python train.py --n_experts=24 --normalize_top_k=true --balance_loss=0.00864 --norm_eps=1e-05 --lr=0.00159 --beta1=0.95 --seq_len=1024
Below are experts of layer 11 (counted from 0) of a mixture-of-experts language model. Rows are named router (the router's row for the expert), gate (a neuron's input weights, with its number), up (a neuron's input weights, with its number), down (a neuron's output weights, with its number) and show model dimensions 256-511. Each number is 500 + 25 x the weight over its row's rms, rounded and kept within 0 to 999. Numbers have three digits each.
Before each expert's rows: "raises" lists some tokens whose logits its average output raises strongly, later layers aside. This comes from a sample of Wikipedia text that the model never trained on.

# expert 7
raises: "\n", "\n\n", " |", "\n "
router:479492449488506495501513545501515489511501448531482493528452511457513492497535507530524482475471471492556510477453503529525565492436522481504500484488505498487467508473520522489521520489447558512481512457513494506478483494468508495497463485526497469494490517484527466497507481496449474502518498496521497473490467474533510513488496497507488515491553505520544501468510484501495510448454464511489506529510490537536476510477539506528546495540511486463511510541513480500527477476474526486473512469518500531529487511488464470502486503509463526524498501492531483533522486481479499496483488526488522515478521528467551541482465500442491500503506497458515503546492456487477506493464478489451477479463504524504495547513506504504483507468502463495481499526478543513464463505563477
gate0:522485464527495487494497441484486508501501510475533519521474516486517511506499491520507508520520485567477495530478451510508485524503502489508489504505493555486489484491481506485506502499508486498507496542528528517542470485485466507488497496500504513463467521531471471544503530479527487485469520471489478502453479497483486472522499482456534524538490479508507527514481480489471528507526475494509477532526494446508505483498480486508469490485463515493510510496470504547499500528516476490513485494484500504493506519493457528527516503483466508514522475568519505490508550486493457469545497542491546531491467491530525556526544532490501493508470506489529502510497522495558522535492504472505451518473500497513524500544521521481526468491502525484507482539506521485450448511552502
up0:508495483495444472488481463491498507485519522507521488510512502550494488509492473466506527512491519504477496460486483509529520509506493510501463468536463516498515468505496510504478513519513514502511504542466513492524511501522487461500507510524514544470477524544505492504475510502533499465513497447448440494492449462479515505470505505463465507478524532503543482510452427458472497486509494525527500491509485517526547497458511463487503525517542494484536503489524478517480473488550432488510451507493491513518506522499491510528501524473476495491524520524502496495497499509498475478522478554521486484483474483570525547527482498515483448559471504513542533506466505489489498514504505466522492499499474453520481492562519516483511515500496484487511496497528568448500477518521537
down0:492510473528516512468528486525436539484518467465520518486463526520481482507542496507486435501512499487512506507457492517508482457506508473499500495507487491500507516522462484511552484519513549465533511486466516485528484530488510466476489496505500517513511534473527542464494511484465460485530534456481525504451503451455490512525559538520518501504486472515526496544551506465518472467506513507498522467515450477496480509503501500531539480461481492465494494479491500497465513493507501494440516511458474501466540484462490501523505521472498583487505507486462495489474542483492516535489511517496517497487487471513519490544493511451489488466517514518514524453491494504534517525494521508512519450507487494528476489532479497450525517508538560502501469478494549507468482511540540
gate1:496451502525496478494492450521463515518548542524482453527501502495504486470497554501521482504447514489471487502482504518508483535481508490527501484454499495467506475501540484501482438489451503496504479509504481511517484502487543458508495482522476513513489536511460517529501532478489536536493513489506489503576503460539491498511499475519540513472490522475482532467500463499450489471515496550509539500462518511504502453501491513526526512550551506493517506473485479520521457497473500473488511473499448504521498491557466474485498504500490464487514470509530485500484493468472535519527510509503497499466472492501495485535538497552480500526470493497526419489494514519534460487439518486550535527497535485501484505589541495484438478503487478468469514488505487532525493488509503
up1:540530492519500523483498534467527526485498464546508488489504515487488522519508478543495488471513529493484510532497501505493495500467470482493518489490506505503487481479483516502512491514487510501512546480478531525467493500515464467487468494444514478528498505464496473511493501518484539480455499477527565532526489462485519499473489487461504490492511488455489497539523529535508512518494505515489482513487520489484509533504531475434493445506452507475546545505495528520520489499503524507509493493541523490515500484423490497546494514478484482507543502536495499489499528512515463481516517515529543529484532505515493434470492526502502507445539499473532505554472522498545520466546494507520482426517483486456502500552518492516503475525490554500531516510476506535476537510519499
down1:484558503541468474481472500505534481493523489491472491505517511519509523520511531501534466473546525528449484522481502524512468527496504480536508467471483529507541521508502489494516482483419496503506484482485506488503541529514561503490465483489532507495481503456503522440472452515496518530531478504452528498492486492498475496552489528484474524486471478467532539500508493509476521514519529466499509527471506451479470506573491474507497456533471513531553503522495480537535490496468466479482483454485507520526537518477556491552502503511521524498507504537453527502471504562550487500519481537534534473544543499494494522490481479515463487504508486472485496552517523499490514487457474471493525490458541483551512503500458478525519539482511524540461472496503458501536468498508478
gate2:524488514453489530509479520500493473487505501509501527527485515530487512494581505495481469548528562449472498468504520492511446481494504461490483497455519538512470520458514493484508521531477490499479472505499496529487488465460489447513450471490491475511481509507520423462479566504537513494492520535485519496475526478491532524477503504494500491483451544534509474498484499524495488460505484518521521531507525424539544501469471516500517508483497501471504528476503519469506470447473462514471493497480474523529475429517541473492522521495526537459477509489470480527524507512487459541472510491530477510514516535499476540488500532523530496538529514504540494531476530492532536478484460507517479512475460514511454487503515525489499479530449459521514501470489445524498523491509525
up2:489496490512536484486478520502501548566562489451491493490518489465485488530482544490486490513439515474524429488521485541504472521502491490529538484488543469498499522528478507436474498508525475486477530515480489481520497486489500471536489515492529508535480488509494498487507423507543510476484557498498534503482522478441551492467499467507509502477497501474526466553517529491530478517491496537531500523528465541498495475567495495433497462529513488459512492533503435492518554497477506483498533527506507454529510522543493503491522479476545481518472463521500504519492495453518528498499481474524463524464539468537487505504491489491516456506489488504449484501501479468505477526513562518483496523508505521466524535535502490480500504551511516490517467507450498484485478560495469
down2:505551508465549491455492533479510501489535481485501493499505507482489475518478481500548460477475512480509475524488519454502489510548516512560519491488502465498520500485498507501531508526447478460537509556533462492499550486490479529488485512523505515476494523566562474509510473515473498474504500487482494504528538524536457440513556470543482495486530536451461521471457518541497497488516453538470506519492450547486523522515483514488482493542522519471494504523504525533548516435495501460477499535507501463487481474513506459472528506489532496493505493500479472513522500491455516498457528543507496510492501512478515494491554552480523514545486536495534510488512480534442501524497529478486450486504515507484491494522469509506459522512519506521493537496515526430535516513488509
gate3:457533478508526502511512533487504495508471458482524528493505463493465495456463493469505512522506510520497529459464494480527503495506511468467508497487494493500436533524511509518529507520516512497477505514501497525499513511448507502468546482440494519521473487489511475467486494553506531518459474519508554502459504486520479501473510466522515511488467528486488525503522500485478482482546514483509514516505499513467524498529500491478530533500504510511505504510514466505496476470548478497519483505524496458514499529458498518486460508485524509479451476520499529484493506506484514484490491490535449538464482504499483503506461466500540470505520516498515464489479468534437527464549470486482502491489514538513476516535480516488559498518506519529554464511492507471480460479511469
up3:465505532527474495500527468489539489522549497475530508511528491501485483518470504536496465483509527507440450479497510498508523481519483504477500520511497501501486545523448536514504505514522577520498456489517500476517500498500548489474484513517525534505509492485497510544491517519529527514498451513476507479495522483443467499547551507508505506508488511495535544492488469531508515506487511527482476512455466521481514504500464485506483468508547481533498503556483515510484505524509501513464463489470546486557527510527541506518455500469529489512509517476537488504484501505484544492521513509496521464466515516486485453525510549504515464500542498498523517522493476536482546484478534536494518549484502519516480503509499489473546507519496535551503505497502506457514483489511511
down3:546511492472541499489448512539469538508471537493471463468479502502479551495487462455518491489456491499507480509488522508472473483499486501515487466485538510482478516483510481497496485484538499506533518488501498475509518520525457491479522525473489487484508493498460496483551507533511472475514484505521479543493475530467508487485498521482514485509463500498471492527501459521487505502474521482573488547504487521436449473491505526496490506479509529506514489522481517538546572523515518534503524497517535504442489534518490509490511502478498498571462515470480488512494572501463526486480482492524539513491506551470478508536471479486494470521456489551496527462548543472466480461478501474505499442512530519500503513464467478543474484509527463452518463516522503488500522536516478
gate4:523509495536507500492502482516523515479468473478491517464499513489483508465493497494520474494471511504528517503478481526550536512470444459459495524502502529493477455471509521493498516489473479446471534507537498517489466469511527507502514559525478517489491477533511489531494521531480489496491461511499521509539488484533505503490507456454485511446501494562517505492471481505521439544464450489526476534497479517514483475498513503494530520505531517497518480516460537472503479496521504533501482519538488463540487484519520507480520487481489511484501527491474520506522483523525481492483537465453479490516497528510504553515531463497524485457471442526443470540534495505483532490521498489509497506501493540494516527569506490515470471490493508485538516483518477493472473480490492
up4:501483486533479511521492488510489484459517486491479521482502529486499520515499486489484527472514482485523504469484568503511518446496528484477463490500503515526466480468415527465477486487474467543492490528528542499498505527481542520499477488496526499473602521488539498485488449507506494492459508479496480518474488478505457482524544530491509491500480516470544489503503494482566490474473489477521449499498492461486459445492490525524485498477454540452498504499479502515441537486524529488475492517487507518518496500484509479486534525500468521533481486519462502524507543485505507502534508511468452556503538554498486505501473483479498490501498488491517504461487514459514494499464513488496510488481503506513493520502487510517522501502518509536483494503533458492485467464487515
down4:509506521529483491512495513476496511497503457501539520542477484487493477483532476459491490523512509474475468498467505501499535525488474517536482580507541484484522466481503436481463512490545502472485514537502456521504489503528501520522504483510486531530507471539517512548529469498469574516499482482501533508509519502502450501563515487512503535470486503496546502472495482533499490538528530500511489511505472491548478515463494486496518451485469512519532499486517506482512494544471487500493545523542496483469499473499520507487450507492529539477492534493466522512497487551513538492473457520478528456495482541477481483512517480510495477507499479509487498456460503510475525503472503460495521503514493528489470473492510532545514506503539523523504521470484495448497488521515480
gate5:509480489493491524502470425533509515494503504485497504482506504465543505527539536522553467484481481507493484499513522501498499473499521493482519498500491518470486531514505522488541472495495508500499534498557460483496496497465510496518503502509516534521480479531456483491537515507512493502481486493508526481491476476471504517491466471507482495450519489522499532497497496517484500517545531480499478500496448465492527492519528484532462494498498480493494458497507446528496551526492527476447493555492511516522489467531512500493512475492479526545485464523459469552530525501526529508527533496567529502525433479524527474510472479463499523520532539532512495517493517453532521495478466497524463520533506497507491469494522514537491502462480514444494466515470530487485529475466491
up5:446470513518498519470502538520443471530495495508506481486473451518491507493479502483478525527485539445525495482455514484506510556477520478503474493491449556507514478523554514466465530458508494538498493513514539494488484521526454533467508466495495538551493502478490531492499509481538564492517529488530487540494478467463488501490500496474536543532485514489498533509467510489497487497512513488497502527470527487464521502520466514532496503516491518475508518484475501436508502511510482481504517477501484465474508488463488479510468515510470433444498527487509507470531514513525513491513531556463486455484524493452439510556524471514568497513474520528478469516511496523478536517548547470493495526496498502473494524534506505492483547510501517528507478495529461494491484488510533
down5:473439498547481527488490458469497492480466511509511469523468482467527508448508484510494452511533473532502514461507556458491536512491518506519461495479476494469512518484501501559497471495514498536470516505515522485544477531511517530475515494486474514508528461515500532501498458485541492467483490532516504506508479529476495500485476490539517530479502495502473533476489539494532510516556507567481492514464486469553534422474503541502511476480476512494481504530484539506495506459488501470443493508484496529500479459503490500525463509515475524532489483513469459458532483523500506464542487527529545499501514526544520496460502509487465469491528493484480481522496507504479531510520493462489503508517538504501453494452524426502504561494533541499542502471476504540484504512518520
gate6:519546522459498496464471511507516552537487523520528475470493520535514528535518530489499498505490515485477500462482497507454476519421444513483486481514511456477478505488524493480513506458559505498536499489533500532476534484484484496530488511514470472497531495548470475494484455539489458481536497472476448519522508518540524536484510517541483508508516466529487491457529492500485542489512494525442458462506489503516547534507494502544472527505497530483459538486494515487472515484481482508473520441499462479511482486497503525483501509518460516502510494521479498502504485503457476474484484531465485511489501472479486523520515529485556554544497528471481493445507508509528494483482488505496556492492579561460482511519458479477482501497490536487517511508484494473489523531478507
up6:503503462533481508506497490491534484487521473456527467549514509501508509553529484549508492496488513503453470493504506498482529520484458516522492500502531464538477505533516506475514509497526470544486528461496500520503539501553539509516484536511552523487565502492470478515490462482498503493496494478487528480479488525530540487498497494534550492561499496516517477496500507489487478432505496529514469477513510486489520514487468471510494469509525519494521511509490512487506514516512484490516459477473497486465494519463530464487517473542514494479479509519496486496531474492507490483465483556439506440507512485493498485503509485508528527495504528521476518479500503479537520521463431518493499524489532507458453438483464545493483525508447552516497496500519486515492482520525478
down6:504533503457515525491491516481514525512487509435469470504500475484545525508492542493504506493503496527492505518481492515487493532511505517510496483493504455492514499530495526490491486479496483496491504489497495543497534507490515556542510471459502502501527495516540480502481489499532473495549488499470486473480496505514513513537497493491498523490456470492473502515474513512464471539476487521490511530497490529500499536509513512524494474488492520484495519534456493480494514525500527515536504483460515491515527516506522497500458505489485483479468565515507517511476537505499468510479474511524484450469505502464511505486504524484574523513526535484498522510578468492492528473508529481444531500487527527494520506526488491499565436481483567502540495478530501494525554446479528
gate7:462482455487528484480535510516529478503479485500492540476478494530509475513452523515501513516525481420508515518491515470542520512496537534508488496488464537536521510490526480512480568479485512512496471506488511499553500490503448509521505482497521482492510503446465521496513516470513478504505504490508526543490499470508532533487524496535496518513482456531530506527493544503493526574512464513526508533490531536500488477445478465551471480507487443529530502496509473497449445535470498464494515486508509462528528493440498522500518517468519513448468494506480498539516507533499477464523508524465489512536472463499455513476510472510539474471464491488503488499492535525493482517484470512462475494543524487475473511510521472516496497468493505479458566487522464467487510500517543
up7:447454517500498481464500493482515530494511517466471513509521507470478507475497448498516471508513482544428518521514536485497558496521504451504565485532516487518508433486511482532517474459524541495497496504517496477499463446539520521526508510501476496513518493467493506498514508501483475509520497465474524477512519533507498520453509537540491503497521528474490505491511491474487482530462535507523488477533491519485508521529508535524532501537520517552509529507499528471515435506486489520491481518491507492499480473460500506574495505518448454521493437527486507475462497508485488514453510492477523536477476507495496514532491495519509477481504501473484549459466512495450505459487480513507518533454496475454497490493504492465474494528488527533498519481484493491525549520501535
down7:463536469435536493492451511510476512455540490500519468498490530486489521525494471496478491510444468479512471520492448480482501519486469525488487514495492512533504484515472508501495500503467532498522511528471483524523474474539497474493499476458465499528466526500519488481486509495499497547505476511459451483500497547480476463531474486480517480533495469496485539507497468464523492478490485482489447496522519484509505503475484427487501490504527501482474543500509497522511477492536478529474501481477509495483526509486499518510500463540533524521490531484492472476480505491528499505483515463527498552506491512500480512538503518488524506535478489471511517514490502493502538510503511527507489532473471503492502540488532490514519483478518477489502485480510496486514532555476523